{
  "num_hidden_layers": 10,
  "hidden_size": 128,
  "n_experts": 8,
  "experts_per_token": 1,
  "router_score": "sigmoid",
  "normalize_top_k": false,
  "balance_bias": false,
  "init_std_router": 0.0265,
  "vocab_size": 3343,
  "norm_eps": 1e-06,
  "tie_word_embeddings": "early",
  "optimizer": "soap_variant",
  "beta2": 0.99,
  "max_seq_len": 512,
  "max_steps": 6423
}
Below are experts of layer 5 (counted from 0) of a mixture-of-experts language model. Rows are named router (the router's row for the expert), up (a neuron's input weights, with its number) and show model dimensions 0-127. Each number is 128 + 24 x the weight over its row's rms, rounded and kept within 0 to 255. Numbers have three digits each.
After each expert's rows: "comes after" lists some tokens at least twice as common just before its tokens as in all text. This comes from a sample of Wikipedia text that the model never trained on. Tokens count by the router's weight.

# expert 7
router:152109154165128152129135134092129144146081111042126112148134103102171152119150114147120100149118135165162098147118072113111081135117121089114122136153142117145111124198116111132145120106130091170132164115136143138122161104141144128169106137122135115127155124095105124108117165172154096128106141131145135116088101132102112115121143128095114130138120100120118130128119162136138163190147
up76:149133153182106135135098123106130137149155175184128052158146133113161120136139118117120136118149125123114099130112197147111106100146133116147113118154133140129106176157132133113100131110112137126123162128129138156129143183133140105172121155093152115138129112109136135127116162126168133137091135148174145101126167093141132090129111077189151113160095109144134121129140117100121161139137
up77:129132130153183153122157138161167130125124113095110106141179161103150117138103139140153142099117105128160091139097094138109124079180095089149106140141094161156117139121137159105127099127098110141151151133131136154115135143155099110159128126173069099123109135114120131138139122123071133118127091136139093135146141119153133137123103107179138094134118155156105114116116119085102127179167
up78:078099123108095118095088183097146154132116133119140108115090140070141168156132143109102105105134146125158098131122142122106165184162188094157103112163141148152127147144101128094129102146125127133148165122161141143132119101077159150127111143081126112126133110110102089102081159156144125128119135143116079120147135110149139119108123145133134104097108143117124129120118155112159146141146
up79:145128165126121153147124119147132106131138149095105147138119136116058136113127124163114120120127093155163109132134120120137153117107103100139103123131150150152136124150146104134090117164133097159134117061135128084131114137117154128156148167161132125109127136172111124114099125126142146182181142134147136108170116118144163067147136103133116111073150120064130116181131138133160170130156
up80:143145179125134151153107103171181134146131130130105142143114100139086169082176099151119113125093132141136072127114117145135097127110144135136134163120122133068129076124151161090163092110115121146112128108143111133114135116153184110099139141114136108156152116131117103090139128093129118116171187113155146129129148102122103115151153173102108119109151130123117103151137152139150135155105
up81:133146121163132146138120137109145128144102096142114145146091128162164172115113076131105107124103113156082068119124130119135152148115147101144112132136128108095132122125115119126157145117120122184147146088152142071127103142131150081203117136113083141106137118134121165117064112129153138128107133151104127087129125118114122108165121128111137147161121077110118187131152146122118113123160
up82:138113097136111141093176098140149111132115104105137143148146121148114130152149060118089056158128091148101094128134108105110129121098126094084164108119084155128112100144124123142108124165106103100119124133140129140102114121128127146174126104130144133135108132075171128091126138165156120118134162140158130120151083116143100110113098160123085113108109154116127103099088141147145159146101
up83:132105153136072113132111152117124106160124126099120173138114138088132149130174138148183096146128110164128117122094101114144168107120139112105094164171134123079099143130121114115136160114118100163152176131145120096144095111084173108155127111128123126111161125117132094108128157169142123188119118170137112161142133142138120114132132119111125123159117133112116111168118175119170154170116
up84:132121170177101107114122086139151128141138149096132108150147135103136121112115124145131145143084150081150122126172105122104111156138124135140079156118136174115108146159146117127142095085086130134134128122116132130096125131149165146114160144116158107140140113109115138154086146155129096172119144168213132151124177140143110143130132101113115116147083170143127086131086114126130153134167
up85:134139141165126132126145143114126129118145137103101147103106096093102181151094128132135077111128106100126133142122127092125089178083160115121060134151140125094107146116106106142128119109112125159118173128090129138108115144143120101105116117122131102135072136113104121126138115150103146123079083114169107130132130138178095096164134163113094128108144128111151119132130152140165180178135
up86:136158174165120161109139110128174148121114127126108075145082129086137134089122176152111118111105143153174127120144100100113114129085141126154075166119155105096145091129137121142143145141112139143098117132123140103086129137092199125114142090112111111142148129146164123122115110136109132135144148125143110080173101133138114103119132156135154160130144106116142097125124142086152150170159
up87:119090113090136137128116166110158133139134141113120100179172107099118127147153120116109131105115137149140097132123124114150075149112111133127113136110150077106114121170091137113110124119125109129134174088161109131116138085176179150138118160158150130138111094141114125087114108104160084113142115148079085150137118140118107108146085148158157126085134145152134123132099168138132080151100
up88:126153132108155162163096149122150128153122114097122089182121104059167157120105110127113094081112169119158086131068105143102089150151141120096122130148110120156092118144114112133129115119127108142141137121125128157138137116136143153177123129128093131146182139116160150121118126171122109185156119135144140098119142139104093126134156125096097113107113097113161172111148120128147103112136
up89:142121137146185136125135083128091131157105169146137107171118121110093140180079118166120143126111121178148117148104140116106153138128076105114126151159121189154084139097149155108131105115120141132129143111130118137117109121068118134158137093150117107144069138117093115096117133169127131162106179152130111147170140103129125136100142129115141103130134114107146148127130141146127141146174
up90:109162143132132150148176173128142117139106127115100106118119113111105138144085128169144131112090105126157123126123127085124122135128118117110134106181111119130132122130134129131159106134092140134140141141160142104146086187171103098143114148108109108072156112131098075099170126123114117134145134100134109119130142111151105179108119134068158109102104086158126179148116100139178132161114
up91:180165104149103097138149166136162131100149157098095123087090132098150145156128119154129149115149134149099143142134138092143105107120149095135124159139152088114112124134164149154114142134127106171121107140100121114092114153112152151133099165095122088157098140129173136110099115156135148141127151154149125111120154081154116060111134134118155121120104098118179140116177146127137130160153
up92:144122162130133115146113086167127100118139093096127115139146156145143140134140091169157102129111132164109142138154105153113116149143098134120098135083167123121127134135146128110146097120134113168124179136166137093062130140141128129194136160100128151095155142132138187104147134140151093117169145124107163112099130136089133161114144086093112156165124121158088119119128145110128163124117
up93:160153129106123107163113129176138107150123138136129178130079110101138126121096156123106164111150135086162131090072124106079131151112152178140118124069137133116146095159149109128145164163150093126144153094153128130089177154149154130125136133134137108109129097144109129142120163149134114121129119177136104144112112145149098137077136123107115120138126116117166098149128149152170163136146
up94:117177130140111168163152119110103162140145128111107085142133131098123156120149113133162124122094110167123093131159118090151147132135094133183118122152118117060102146156104127100112164115121077153126134125136134080102143127124147130140158161136136094138108100126094152079151101160119142105136147099131105136119132104126079154090148102154133145116127120113133113161108116134189103099121
up95:117076134105086127103115160126162167138114169127077108107101148108163151135090132111151093128087126149120108143157084135171135091140103116143142109131111093141126126153110158122129131095124097157142145133128153147162119130094139080111158143090115129129156099148110144093120162096143134145132111129126097131141100144105106140114136125118186111133150113099169114117127150097130184101082
comes after: ".", ",", ".\n\n", " of", " and", " that"

# expert 3
router:125122129137105160181124144121130102110155108130115121170100104126122134138124153113147103119115128140146087124129162189119141122124075083093158151108124140143118088150125119065083098083140120151138135109143160114086151119144125123128093060089122138114077160158097130136135113129106134154067133129122143109156121126119125109137112174139102171130111106094119136132135144107109141132133
up76:137152118147116133134167087118112146151114087149102184101154104146147106111096100170123127145141118124123111116100114144146108155132118115102125128122139114140121144101116131117094164094114146158131087114113120146122105150114122174143081088124096192154099122156104121108112146122139115150109112148159138133101132115134141103144060165141057086121116134112149080156090148110115111131126
up77:104085144153082144145130089103132145128121117132100119100101109149104140137088111116110110104145127111176107089116168156091121128114084099149147142114149156152095150117145110113099128077131141120135148090192104105110182131120143126128136153144146119094145172145116124184112129178130121132109121150142160093111149097129113144121151121142107148123105136115144159119141106126110094172169
up78:136090167123166151144111068117169120138150137155172118141137128113154113110138098155123115123102106156139082117135155135121094146134166163089178132150092127102140118147133132088117143062089128097136109082111147145145129133136134142139174127116156118088079130107115136096129114118123130127125188125129136135165124142096103107136114118127133125084134181143119106112123157136099164115129
up79:113108066137135113124092149101141146105153137144171163093115128136149174126149161101159136172122143105161120087085155169127132112101095118094144188148136087123131151099116109120073137153147114083153118131154141142111140121087127118152070106098102112119129166169146129132112139127129098117122114157103155127138149151142116104132134131126164126121115122127138139147171133154147155128096
up80:135136061121132127098112160138111148169084099093092164139114090115160097115133111078145149121086115154154125136110133148136138123131070135151153117131141174102064138137133170119136116154163151095156095145076129080119120127109140126116111121140120154148111173119134115147142125092159127137120131105119123140121107122137122129107103110120134150170099152097114159128102107115133155128179
up81:158156103144117097131153119164129147136169134136108144144106100105085108151120137165144144152107111117128136114100158150163180119187143101118147155141112149124077112121140164151140113110124131122110154128101194112113123162087134153115081136090122093139143163113138185136112166170146168132133165141135127140104138147150125095113145120128081127087139142152125127127150120118121128164100
up82:129129159131142127124138123160112140086100183136135190126074100146136127175102160103158119151118128104158110130105145118118117125138094125118176129154135144132092110148171118129093118095107082150125122137127165145121111114104148093131138068136133071092117162150117155125150149165120124159112102167155147104151114141151113114168114143125133122148123139114098100178116123139101115096137
up83:120114171129110191123134128123136105097133133125159166179140095118142154142095140177149138137114154170101083161117152139117130148097114163095142129117136168125134119142136151110141100151107191117125118073159137132113099141134173134179073157136125159157143156134121111143121147140082112117130119137120152088119090102129124129088105163123145157135134161158126121135136161116126138104122
up84:168166147128118158144138160123106155137159130149098130130144105123088123148112113113132106135124115086120151122151148101089112090138082114116134160110168178125131109158120132094129151096096126157087093117089128148100176133174119102100103136103128089128110131091143088100121126149153083127137147173164137127153115146137094127130164157147096141132114127134142139107151112134160073163122
up85:063128114125176137117123113110114146112117097180133118132154061091110120120122153106134130148137120119185110126130161109113162098181139107108113123115147125126162124146098170158099088096095165107156125088159094141142116112124113114103125114102127117129108128128127106162124128100141108123153146163110108125161104143149158134098103137164105153096130112128137161113127132098136095186118
up86:116170067116063125108135135153106165127137122133161146113149123127103132107083103137136121136096109150167130123120086127115123130117136154149121089114080143172122112100103112112147114126123109137131072131097154134137129159142124165129139132127100094118140140155094161170143122117115138133102156150113118102175151124146100081129079159148125142161145087118126066141153139089144112130136
up87:161153149142090095115125128112108109096120108113076159149136110123131161172146142133113099170120117113161145116141166133087159136136117104136147152107168112118139093153106130164115088126161141136119082140147155171074141139098115106147099119171144123109127152150144178130129154128113099141109152136127124100184135141136169115137099122114152089109093154117118112162122143083137119095151
up88:125114120163175126105140111104140103155143117125101172120162168141094153144120141161127104145107114167123087070164128129127130174170094136118155156125107090101116099099132118125129116062130116136126141088150133133126116114152127163111113154166164102115140083166143120115128144169148127130096128152100104118124093129153127110113140170158114124139122069161134140164129100119106132112132
up89:126150116146086105179118125137122173112095158136127147126095133108060144147129159117127111119139107135132105150126087094097135139125139076124104153118167164147139100112171148119075135118119096102103137070069136170145134109108105132151151133138115155133122163113138124109108110155114115157150137141118164140150133086134093131148123130109136095098080124129122143137130170158139137132166
up90:124134165164140115135120150131169128100157100118120099156130068100148091129101117145132181153122153095113126139152123168122117130111142104090088153109124095110109128197134102156113112138108138162160087127155121134107145186145097113132123107122121081141123140124110121165115143140148142096113088141143128157129129138132130085074112118167114141114125132099068144137133131119167144119142
up91:145172151113123126145108147100119105140124089136169105146074153127122144138110154101148107123106130110143144141102119166167128113122097134104092178126116114141117073128125110109109138108107137156149095129138142157083166096161149163107066092118134127129119175148116101108158094121102175141123126131133155129111172119154155080128128123162090169139116128127146125112087134130108122094133
up92:160141119171113153139146123116137157140096087103052159142156135152121139127156119098121120126105140108109120102138118175126168124174118103140108149121135126115150108144128112090153092100145138110149136101109160113131112158164092114139052101125118157070116138155118116126145100190110122126122120127156117141157145139111164096136136145145122130116097146112114130130121086114142083089130
up93:132166126099132110108181092119109134120111077128139121151146091147163147121131086093127163155130077129142141128137132145119136155094128111142102134148103167159140130125140127108126174123131142125137161113123103100128133144093120143150098133150109153146163131107044116129118115107155105138128155114123142146146146139147130147175117131120174107128112100099117138166089082142065176109123
up94:097121109142165162132129137131138147123185122135116125100115137131104111103118147158097083162180114121123131118118114123164114115129117113128152157107157083164133129133117122125074169086115154134129097107107148136141117098129135141127109143142102096137110129143095143183113144122127081166099135146131152147147124184151138122138091175186090115146131124149121160078145127155177135154119
up95:129151112146156099136115129104118139132089143128106169159095175118150114105131083119133050158106151145136095104142129113117149130124145128126154150107122071128086121138109131117102144123107112093122113119100105104065095142118102154138175132130139168126152148109103127146145087120108126152075117166154134089146140122159087128142144138135100123119146124082113170137139126124087122158138
comes after: " ", " (", " |", ".", "1", ":"

# expert 6
router:182140139066083115168098123113146110131154111136142149126125133120127131148138107137083135155098081088110123130100107116160158109092123114113134122157113099095127128144142131101154126107119149108106109105169133177118115106154110117127111091166123140151127139113162139178105132159140133179136156122140102169095155110114089123103105116174127128136103117119117106142099129113196146122097
up76:124139097141143113098079110114169110106165121132131134113161134176131133130126128104130134170150106170111163110129121113129121127093154162106093135138153127108069119108118149104102109123129164114137148109132119131156137144131118132153137115153137117140164150170102137130136160180115114120156089168126151133068122108101114130133161128122097095183138122106153145112116149064192141104122
up77:139110126083121160151120121115146150134148122073137089142136100140086079122105092113151077119106093089095065130120132106151125096145149148126105101122102133112152135110141119133157119092167088151151079103145122124133135094152120156128164099107146132131104158129135134150116121120149148130160111146104105128149144156103127077129112108139148157117098177139110097087150144081127138113123
up78:145103126074092102137115123096124124101115144190129168145184124114132115159089132160158116120158126086132106147083189152078116143100158103113119070131124069102149131144125122174150142100116124136134150135161140135130098077121157134152131131122111099107142118157113100166125127136144128135115164134150135151127134138120104178107134151131091113121151119118099128103138119112115115120136
up79:157126144158121131139076084123139138157128092115138132154142160091080132140121143100085141159114123118182157155118125134111126142130131132115118151171104118113128147099178097150161171114111169118098113143102118093130145098179103144151162126100149141104167153130170122151081112146100089121129123150087125113100097151133112117131143141098154103111129155153138123173120145098159123139123
up80:092169151136140124116143129112161155112149126119162116110140106123142163139164153127126133141136120131123158079143078116081152129121159104126091092130149164127127148117110148143126087139137133154082144152090134147120119117168143155135124121159139134106110106102167109143126119107097114117087074128096081168138079121155124158140145105126106147152154111128067136147088103101168158113143
up81:170128109111086140160109118117119112149154144138109115080108125147149128144123149113166105102105095078148088152054109106087140061144150132113162126167114143120130159115161119146109107108147127149127127136118125112145115111122093112147121149136148109115110131113164157145095114133083119138106132127119121136163093126112130134135061073131114113164146128163090112100106107111144162132130
up82:144111124109134093144131141157133151166140107148104154136122140082130100132135103102126093145104155117133129131138095115120133129149151137122112152161128146159076143159164120141121114120106156135111092166163103156097129071157127118123121089153108132151109132144096099111120069130181075153125086104132139153113108142155112187161108107145132168171117113103132156123106125118134107120173
up83:107099157080141108113132133104087114157107139154116080148127114134075127172149129142109121136101145153144107122147073156123159121117120122150118081140111113120116089099162118132149140149131054157163123126177117106122144128161118094166120123147128120102144122123118168154146152165124084112130113133135099148151117131109157099163136115141142141114162121134126116133123123117212136103116
up84:117143117065101167130097087143120147102118126105110125143091149097157104138133113126151093126100090160113133146092122139140201133116138121140157119185175093116155166104129096080139150124128130145133114148125123149090125156119153101142169101122101130102131163142125140148141114152109117155158086145143116111180129168156126121109137108135139122128119158092112118090129114145160147100135
up85:172135134153116096156161136152146156136130081139152131133137166168172173150123110118112124143099118185155148076123113090124102129119119125107147118119134134110093123100118079152098125127149143195105105139125109159096125138142123101121134105163120141092151166102169139112077151140117142173159117119106125138101090127132089149138133084127103099124124112130127116136150101115130128147091
up86:129095104144089091124128132172131153101082128153146131114096122169136124110113147101151151174153136142121142116130092169153149110125105149164165126120142144140166137149157132113116133146122148187175117114118110142093112100132119157170136165126118137158112122046116113092159152154107141153159121163152147129118170117108126130102123148127122127163130186144121133122118130108148122149092
up87:130167111159143124168162122128137166144117137148105137158129139114161107144138138127093119114120101134145090134133132132176169108123147168093152131125124182080121130183140117115179136122132109133114125119133127152120104116128101101115160122125105169096142124087119131134110110139119096139135097120105160187140101105073093142153169141145122099109094136086139122068126109115139174118145
up88:171131107133118149151104142118129149149129133160118180118160097129104130109128089132128154176104102098107134117127152143151134108151117158133141172133169124114162134144135119159137125127093085068153138112160154146131120123142118096145120107149168097088099149088140169159127111101162112137174156098128146142111132113115158126134147113096148129176138147128080132161114139108191125149103
up89:120154132103131136164092110164169137162131132148123136120116149155093144110155121138149126156143076116133123133085149098135128100097090152137153118157080086077117117143141144133129118101106128096105192126158101145135081124126139148109126077124151134091110140128137132147112130152164062114123146144112145142128167085131134108106122084142159145134141098116151106145131116097158142086118
up90:149176133102118086149145157099107125156185128147156167098158111165134113172147120120146153105097130137111147158144143116146150093149124121144100180181123124129117147128157072075150152123083084117151137148151166139106130090140135127120118115105120164125137134131126109101147114113130129133112145154128125096110145136149121150118071097156095168134110148140115147117080120127151108129128
up91:144134132096093084119131123110080084107162144111169152136135112099135116132113124163109131155170151154118154108099152148116107130132127100145095145177091120130134128149158149082123118148099119112151124124158142117074131079100110120132120102128138089135148100149138152195124163131143090121136167091128091122121158151083146171121131137137126096117102151116111134137126108151117175143108
up92:089121116140140102133080154145137148102152112121144149138074123096096116115162126129120122154073127134125117100104086104149128106124115086075113119120189149108164102119144135142122135136112109151096156132079151143141120083093166139120133118105153157126086142129173136161137130124114124149100142126112058115085140142163121101109108132133131119136122126160137132107117126120185128156161
up93:140133110111113121126093155130132131162089100164116128089122175155120144151140125153120115124117115142109115125081109175115120126086116125178113118155148121132125107121085148127131141115115130166133135110157173145116122086093154136118159102168156148107108144120154096142137128173133127178137152132106163153126151079100088084090165102165147173089118141114105125133147117148130169148145
up94:141140115140110131100113146140135125118141110110127140108136136166087111141132059161119202093133110093161138132134098142140140096134104128153164167176105118101152134123115125143158115114104102093119148103083148112115093121142123104144170107146096165145134135106104132123097085122125144119161119155110097186159080118121127159160109104127159102122092115146124163136120114098115139146111
up95:152124083131144165120108141144145139146135105160130116138096140085146124144151115133154120143129091074175138140129098087129166124140137115144143107149160101111126104115136116095106094138160111130122134138105165125123149124126134128090105112093155152137133149108135152184145081100120133143128127145127154118126123128175091114142173133113131148134106110087106134211116113144140076093072
comes after: " |\n", "\n", ")\n", "|", ".\n\n", " in"

# expert 5
router:163108146143130191131140116109091165134098097148148125150081169139156153094111088165188115097115101128176124095140172128088111110096148153143092123127120090129149129110099133139132102127080121134112128132109109132122127118149128110161105133094102115110157165123101159149159100159126122159150133136135141114136127165107143172132157120125172118146083129099105142117115120116134163130120
up80:160132148124065156188160150179116141149181122100127139136145108118170147110098122112109123124098145133133110126103120111106189123118150123137151170142122095157115140110111108149102131117117118112174136146156148139117112145195149123176103115120138102141141154157090117126150162126126135143141092108127132160129147166152106174108148110109159095119115085114138119149109156154113125131144
up81:104112145157085100154127119136117122104137125115067089160135152174135177214120119136088136139128108130152168122101137137107155090115157079120092156107097108138149117130095133146116125146148121111105125150131113168152146124123131101130117162132099105144132144131147138126126130143128112141147110128130088149122128162155137073132146156152106081156104151144100134140131127092151101154078
up82:170118117136166071121122101152157149153083119144156100116067121130085123161092158134113113128071091113124134137137124139142125138119160110094095138099091122176143115134155132124114102170155099133146150136146095157151104147171159130149111113132140111122146145126165143157152112136105129122170135146130119137120159134164132171105113135130141144143126152124114132136165123081104191102132
up83:161134117122107124108128162170154099118096127112108118138088129121100131131083167095159131174134103118076158133144132132132052113123149115139122105142147106135161095113095117117133126192098149086106094118160100159110134152140133114117120144114113102106175127112113124140079163116160127135105115139081182151111112150130112104107159146142133114115142101115147159127150115121135095130147
up84:138132111175076120113140108132095121151113173170132103106174109136121136127129132167156128140111111161126144137111153133131176101124114144121100115145144112171130105156169120059099118119105120146111099128147140147145141092128136104144118075159125102159108132110135146139134167170182122155123110131148104113138089123116152065145111137073126131154159119087096129125139149127120119146143
up85:174142115139131140097134129101124131163106109138123138154105162050099122103153113105178128169119095150087155079139143125118111152105156142105122134156098119120091111146127128106113145118098135121116138131134132147136162158112084092107156093092116078104126140155132121091151084131131137134120127147115088119123137104154122083138094121104105126146127122151070167118097086102140125123128
up86:117087188141109153139154130097138175156120138106154124105151133129131160128136095097121142105115075144140110119131153079096130144164143123161185131173132126139176115084118137125120134118140106128072164109147102141129118122116147138119115126117100098098121111115154123100168132121123142124106144106127135115130147146149132163088132096131139169158092176126091123120090102082113156160136
up87:099132144139120144139166167073141147134129133126164140124132149122135183126128101111100129095161127131172137138117156115151072125125097113106143089134143071138124157158121142086122082148131107084146114154130098133130137087109135111098120105171136119112120128157098130170168092131128123140124087196095130111111138141138113127143145095134100109138161128122083117097095145110148132155112
up88:120110110163135127161103145095091139139102152135140162122089123101128074130117111111166109130119106145129135137089117137128162083132146151102108175080105131157102132118103134139140111129094106128141078127104103147140143101112128141148040094126086123122133109123120135118117141115145178109092107097120152145176126173130136131170152104142157121125107112154128109105169146109125111102105
up89:152120136133131124094136122120106124163117185140153103135146171078167149106118123116095103151085121170127142113146108146112179129132145095148138087157130149091136137121146098157130101150104134110102129134145078141147099088148134095182115151112112105149108160074104141122144093133123111163140144093150147090153120143142136124081141138123185120135144134128146139143129138091118091143107
up90:127134160108120114093110158161091134118149171139130123120122171138128130120135139103099148068110127116124168113099107152131139113141130158107086152146177134086158087139110087126159114151109130133149121130097127146104123119102094146111118099143129083143103135107106079199112152142135136153153119110099122144110156111138141153148129106125162115150175151182161150130101138115123141085105
up91:147098155178110148095138102163154160122105116091179106133135145096101100152095140141126102130126140110161148104101127111136123109128143145085125068099102144145146153166139134121128133142122101102157132134142123106147107113100129113133155130123158147117113133148114121163089123152124098143086153098118114139133146196115141105094103193159119172133142096122148110089160105134150109134099
up92:141146138155123161149134142142146148095090094118135116158109104073116112150101130148115096073170163149126126105113153101124100143142071110149143121129117093085135119087118104158125116112103118114106086139085112115129147110120135122080101108132130093120138154163132079112151158140109160139141106126125176162129141141143115171124154159106166114102103117085109141107101123120096107127101
up93:146133152176110125159052128146126168119109129103135125131113144125097137150113130123133158142146116098116069141121142142142144104142106142146099105108123107142077137104123124111119127163140095052123121141135143128129138090144115105122166122103113128160122115106143102124144111150157075142140084157084163135141149121116135117135174113143126138143084133118106139142061138128189120144108
up94:122152111198142147158135143148140109167117128142142173145100147121186120134095129086122114115133090117134122115101158124142116138130093112145119169145177113157096164118078131134129153134094135075096117137108090110137167146138166117098101125153144084141153122140106182132117164100113104129153100149145082131114140126103108104143110129124135125109096104153093124131134082128131130149131
up95:118132106097108139121116063096136144128122120156132142101113145112108118147147106107161147136132126129146071111117152157153144156157081101156120184130103135135122109133124158170107107115162130108118096135109115117109146152129161119168149140139126133154101145146120177141132108184155174130172105134101127112149151132094061161152129117109155158120131142108135120166118088126151094122165
up96:156094120126065110176127136102164144155104136141129136099123135127086151127148087119172104135128101116126114090121133134122132156093149140073103142121096103150128121170117144164106116095153157126151177159178097121108099167121127109141100108079119141119091170128103144123143108152130108118125153136143132117153131124139095128125112113113146158155115084126077156151128101130120162106101
up97:164122112122158141109143117082108182123087100129087139164102176112131177130127088131144116136121127096161123110132107138138121112154176152112120159091131111094141109101127118150092145126119106132176131145106157132150129149115097116184169110095139101098158138126103154122120100114091112139122136143124197140104118115148140125159134120120101154170136143129089129098154103136165146151132
up98:140120129156169104101134137137116103161103109157089123096154159143125117111150098178140110101112148093192150111165133118156101149116128103083124141125121147137140143104107090124138146117122153167127137111120085119065145126159117158141122121090128146167095126130111142157148109147160136165143116149120118158120137140125149098123147135150104168106173155143081145143139120116154152073100
up99:151076140120070121088062101120147157161138140138102156161135118168173134093122125127140161138084107137108121096188111134164129141108111137147115147174096142093127125159133112095129120138098168137115143153136118139153136119122118101152148112119140112087129138169141139159108140113111083118138108131109119144143160097085167140079126138147109140163113128113134131159103122121124150093116
comes after: "0", "9", "1", "8", "2", "7"

# expert 1
router:126105170128142116159109160104130161148117131148119115157137139108117133092124135140116089122117085109150143158119151185089135109137134103133095135148122140111121116130117179136088096104124121127155138140089157160125103113153118138131109092116156123107152122122085104097137170170148105129114117141078147130150145113059143159149138162111154198109096116145132124103127093114162132154094
up113:078158109125111119191096084098113115122219103108141122180134124128163105128107138088148142173104102135124112106107155150124123125150087106115136141153128121137136087111145135126116104130148110123143121106132156110140143128139143175101106102124131131146141108160135146067144141141098122145156153131143114112120176146123095127104108100142149121146126103173124083133120126113087150104128
up114:144111135120151133174138099126141130151121141120194100095140091125127126142102150088114167197127091104133131102110159101124111070122103117137120137129128162137101115119141153146137146124124114133138099101118154109137161125177148147128118098155142100142116104121101113121128084098132122130106127140167078116135119107163136063126097165115121149142108128113123140125055104124118123158159
up115:101120133126177136100118137146115123154119129135134178165138141126138118155139135166164104160068091127113153132100164137107142111136148085141132114187141132115160108105145190126142143163071126097115112140094133145149103127141097114132085122127131121105097128124141161116119127142177108129154102127129098107142136129138155136123094171091116114111124149174130114070121079140152125145135
up116:108127133145183142108115094122123083101111072153126118181108145118115084157106136121153125152067121117150137141128129147085156120149122125114146112101128160167145106121132138143143142128114097134128118123120149130096107116100154120146110120140186114135123138143133108167161173128148088098104109140140163181143151086119098113138160086157125120134138091085086136116157104122125160133153
up117:138145119154169144071126100117140101144146090146154131148155079105102131144117167113085152116095105132143111135117088124095147107131111110142114108096116138150118163161074108065124110181147117103127144148134160157134161123113140106154136095120142104154128108124148098100135147124155102128089133156093096159158118101098129110139136132140095144113118115107106138085101110111170132098110
up118:122146149130116138141101107169129128151124085111162098135151131075132087155079115126106152181116118148137133092133127116121159150170115144100115110135075129114143073068164109133135119127105086118153132113126135133137130125121144182113158110098123172139129135157109142116121124158095136119122131107128144150109113174154129163102106100106130111127060134115119139094105093091101131118130
up119:142122116123121110156124114123102128131128127175121121137139127151138124124102090129121148111122138087164146091103136152155129148097121105130112184135122139104115099127151118171130136099153143145133141135176141115150142139160137127122140098091117101143154101136099131080145082146134141134162116117147099138109087163115120146169112205095081176098131172130104130134087160137113087150081
up120:163102131093133105129125095124164140098150128130138099094133122160117129133134118167109167090115113143120120109149155168138105099141135090159159111158121115158097128146154156124135078123140121145147163170140144113189163181108130123107129121099118142162120120129145114157098113170127105130064115132123113127118116094096140108127100137158191155101112146087130112125102105115121178129125
up121:095106121137115134124117157161109228115125141138162123088111092151119100144074089111138139110122145133164151117113114129146106116152131113149121137155124135107106144113146151111157160107114144169112121098136113125118133160112143111170109107135135165108116138097094147147160094099130128135113085106144148156162101125092159169105072124123128132155151112137120181113153117093124156124122
up122:097140152130144157124073157138131110148128150126125142145145112142111153154123104154115143121118123136120134146147117162116118113088163112098124081107109122101131180149175120142119131140097136083171157098175113126153117109177133102125104122122140104118124128108096070124101063130132121131130100075113176124119140106111115126127132125094125132092115137157118109108072129110160099176099
up123:136120136158157129144132143167155150138143159129096115124099129110107160102094128116150071119171110130148111131091118097098083098129159115122129122111071114059096123130148144147113111135082108087129115064123097114115103098135153172128114092100140092126151090163131137120106132116116093162126098115148135107119135133121144192139128155119109161130148121129151127117107146152108150134128
up124:149143182157162134145132108121128121097166144141158099155083145140146071148110127133105090160099124164088135172094141170129152101132133121112105189087109119127144110121126143135089103102141114100142116129132133156177128144160115085166118135133133157116164155082156121080103139149138091108110138150145140116145141113107113159136121139134131161153104142130132149119085122159126122119108
up125:112121096122156132136124169129109154179133156105156162116118142148119072140126154171069125101119110136124146132112087136121171114087147147152132090121153125127124126122121153139111120111106157107142140150163120140146109104146120122157140118093139136126190075092093151125128146181147086124130108121122115095131117140110132169108137104075161085137119166129111148108155097107144123149161
up126:118130121111090087099100114101126171176126126148125117135131141083143105119116109154127142156150151116165090131113116129112095149080084102115088128122078145084094154137153142169129130161103127108126127144144150144128130130118109142143085172071107091089161102108116127093144109106099099112144115104111134106160114102150112142176114166135105129161133155142098142142111128125149138147101
up127:164158100129095120074137119114154125121165111135125143152125098109137102120106126134123106108087112105162115115120113169089148082072110131122134105155150166111116161120114137125163059080139106117152130154078094114108099096127170174151112136147142127090102160113132143133116141159135158129078108124125168130100143098133147115098103115142148136124123119134124117136130111176155144148114
up128:167137110127120118124090141091127145135136156122140141148176145113132185116162120157099121138113078093157129137135154094148100136154123144127092134114138129137108123124136153127102150149117112138165106117139131139129115106120122125140164106097107130084149121188142083085125111114143135174091135089108161153137115124137126145125138135138095113091102092207134107111062157140142158142128
up129:190113120137096114140063106157102162151152100129099120132148137112166132101101097159114160110130128142159151133104134153137139163127144125105132119123131082114124139124096134107163137129131131165160123104138135108159114110166105113149110176081142122152116126129080097103143146126126178163123117146159160115146142112171139132171084121149125133105141113099091103152120103123072151117149
up130:166119138128128123162164104135151167142108121111128130095192105123133101109134131121147095087139109087106131127159150139127121124119158141132101083135123154100150140132139112100149066158133122145164160120111130130157094098151140134122141086083174112125152156094126094105108161129085123167126152161149146061138135163112129144115076117112125152139143116151140106124132115123152109095104
up131:131134169170072141124128171116120144150110148144142135108131143120136120092145139135156112126141121121111160094132141100071156128153098181159110182059137126155116122114101173145103123090106114125109161152141158133148120118123142142158102137098147095134151124126147132129161148180161106130103123142083120082150109146134149128123144147142132143153119145092114134108091107133088089156119
up132:164152098063117152138122103106164098177167183150107135105110123128154138121105130140094099127082096121104122154108093152115102114135114137114117131115084124135148112177119146121111143128106088135137129126127115130117134135121165161137117121144143165115169080075133094145115174114111124152115115108135112146147131160090163095111084143102137120126122128125117142102176095122156091144118
comes after: " |", ",", " of", ":", " S", " B"